config.yaml
n_layer: 11
d_model: 96
n_experts: 256
experts_per_token: 8
d_expert: 32
d_shared_expert: 64
activation: "tanh_gelu"
moe_layers: [0, 1, 2, 3, 4, 5, 6, 7, 8, 9, 10]
router_score: "sigmoid"
normalize_top_k: true
routed_scale: 1.0
balance_loss: 0.000336
balance_bias: true
router_logit_norm: 1.0
init_std_router: 0.0274
lr_router: 0.00165
n_head: 3
n_kv_head: 3
head_dim: 32
vocab_size: 6750
norm: "layernorm"
norm_place: "pre"
norm_eps: 1e-05
positions: "rope"
rope_base: 10000.0
rope_fraction: 1.0
qk_norm: false
attn_scale: 0.177
tie_embeddings: false
parallel_block: true
init: "uniform"
init_std_qkv: 0.0596
init_std_o: 0.0
init_std_up: 0.0596
init_std_down: 0.0
optimizer: "adamw"
lr: 0.00288
beta1: 0.95
beta2: 0.98
weight_decay: 0.0
lr_head: 0.0144
grad_clip: 1.0
warmup_steps: 488
schedule: "wsd"
decay_fraction: 0.797
decay_shape: "linear"
final_lr_fraction: 0.05
batch_tokens: 65536
seq_len: 256
doc_mask: true
train_tokens: 492100000
steps: 7509
dataset: "wikipedia_en"
Below are experts of layer 2 (counted from 0) of a mixture-of-experts language model. Rows are named router (the router's row for the expert) and show model dimensions 0-95. Each number is 128 + 32 x the weight over its row's rms, rounded and kept within 0 to 255.
After each expert's rows: a language model's description of what the expert responds to. This comes from a sample of Wikipedia text that the model never trained on.

# expert 63
router [140  89 133  98 130 129 118  91  98  80 152 144 117 144  85 122 154 145 125 144  99 149 155 176  74 142 106  84 106  90 121  91 113 198 119 127 200 131 151 165 172 137 131 155 178 166 135 113 118 121 134 135  92 105 124 142 200 105 136 127 165 155 129 166  85 124  53 139  77  93 110 161 139 128 108 174  90 173 165  94 123  68 146 122 167 122 131  92 196 153 135 130 172 113 183  65]
Past-participle and gerund endings ed, ing, ated, ied after was or were, as in urged, buried, screened, plus place in "second place".

# expert 29
router [129 174 152 114  85 161 151 103 151 149 106 135 108 125 123 170 111 123 115 159 124 138 169  87  76 111 111 163 184 170  83 141 156  98  78 109 122 143 157  60 180 110 103  87 119 183 136 127 159  91 103 122 144 164 112 160 122 147 222 122 161 158 138 149  97 149 137  82 214 173 155 103 139 136  71 113 100 110 154 138 119  69 107 110 105 140 132 101  81  75 176 117 132  99 141 150]
Words and name pieces in song, album and person names in music and sports tables and credits, like My, Love, Your, key(boards).

# expert 56
router [152 113  95 132 132 165 124  96 184 146 151  66 162 139 139 144 186  99 132 104 134 165  48  63 161  94 115 144 149 129 131 143 133 145 126 110 162 102 145 133 159 154 102 132 131  47 129 130 156 153 110 154 182  96  78 104 133 111 106 112 140 142 122 136  79  79  74 130 164 107 102 167 107 144 140 136 168 171  44 198 134 136 160 157 146 126 190  77 167 167 111 116 134 135  89 140]
Word-inner pieces like st, k, ik, ov in Germanic, Slavic, and Asian names and words, such as Jakobstad, Strauss, Thai.

# expert 28
router [157 189 187 110 113 134 126 105 142 142 130 119  79 134 141  99  96 138 120 131 116 122 131  89 106  61 124 149 163  96 105 155 201 135 123 101 141 162 122  79 143 158  74 138 170 196  73 146 122 155 167  64 165  84 119 123 109  91 197 159  97 116 102 107 201 134 171 121 148 114 159 155 131 103 112 153 124  66 170 102 109 127 103  84 151 126  97 133  77 115 150 162 131 109  75 155]
Given names and name pieces of people, e.g. John, William, Michael, the start of surnames like Stew-art, Mc, M-iller.

# expert 62
router [110 176 141 159 124 151 105 129 109  97 140 177 149 127 142  69 132 135 139 131 146 169  75 140 154 117  96 116 140 133 130 173  68 168 117  73 151 102 153  90 138 154  73 117  95 165 140  77 144 136 200 116 107 164 148 131 164 164 128 137  47 127 180 145 184 146 112 172 136 139  98 155  94 126 116 102 116 129 154  94  93 142 139 127 111  56 127 124 194  62 180 138  70  90 151 125]
Units and place words in geographic or building descriptions, such as metres, ft, mi, Street, Bridge, plus coordinate symbols and opening parentheses.

# expert 15
router [139 170 148 161 167 112 103 147  88  74 123 145 131 121 124  97 107 115 110 165 111 134 194 133  68 117  78 132 106 148 126 100 126 111  79 184 150 134  78 163 124 157 179 148  77 105 112  98 150 157  94 161 136 102 109 190 131 147  67 175 141 135 164 121  88 163  89 152 139 111 117 162 168  61 112  97 116 157 101 124  72 130 130 126 170 166 148 119  99 136  50 179 166 111  77 153]
Short word pieces inside words and names, often right after a first letter, such as in, os, ain, and Luc, Min, Val.

# expert 24
router [190 109 108 123 115 147 165 128 142 101 138  99 140 116  94  85 126 137 150 173 134 168 163 169 193 137 134 145  97 130  92 104 153 194 131 137 135  87 123 158 120 119 110 167  67 152 180  95 165 169 143 137 103 155 156  98 136  61  98 108 120  96 170  67  90 127 126  75 138 110  83 136  89  71 120 104 119 214  50 167 110 129 165 148 147 124 123 165 139 107 129 166 130 147 170 129]
First pieces of proper names, taxonomic epithets and technical terms in lists and infoboxes, such as Prim, car(inipennis), Sy, con.

# expert 59
router [121 211 158 118 116 150 139 129 170 139 135 123  63 111 100  86 105 163 111 145 126 124  85 117 168  66 103 123 173 116 131 134 127 105 112 110  96 130 134  45 120 145 128 127 158 170 103 158 103 192 137  99 169 130 118 138  81 113 213 101 124 153 126 180 191 159 139 169 107 113 175  87 139 105 141 180 109  59 129 105 155  94  91  60 127 114 114 133 131 110 136 131  79 111  94 140]
Common English given names and surname pieces in person and place names, such as John, William, -son, -ley, Mc, Har-le-m.

# expert 18
router [147 105 221 122 116 128  90 131 199 132  95 117 118 161 121 152 133 163 187 146 142  95 172 169  92 190 108 144 153 125 102 161  84 117  87 129 113 142 136  88 115 143 106 180 125 127 153  83  83  81 115  99  87 107 127 126  84 133 130 146  77 141 113 157 121 154  84 105 170 157 166 126 123 114 148  91 112 123 132 174 125 113 117 121 142 112 182 201  59 146 134  57 148  84 168 149]
Tokens about films, albums, books and series, such as opening quotes of titles, published, wrote, and plural s endings.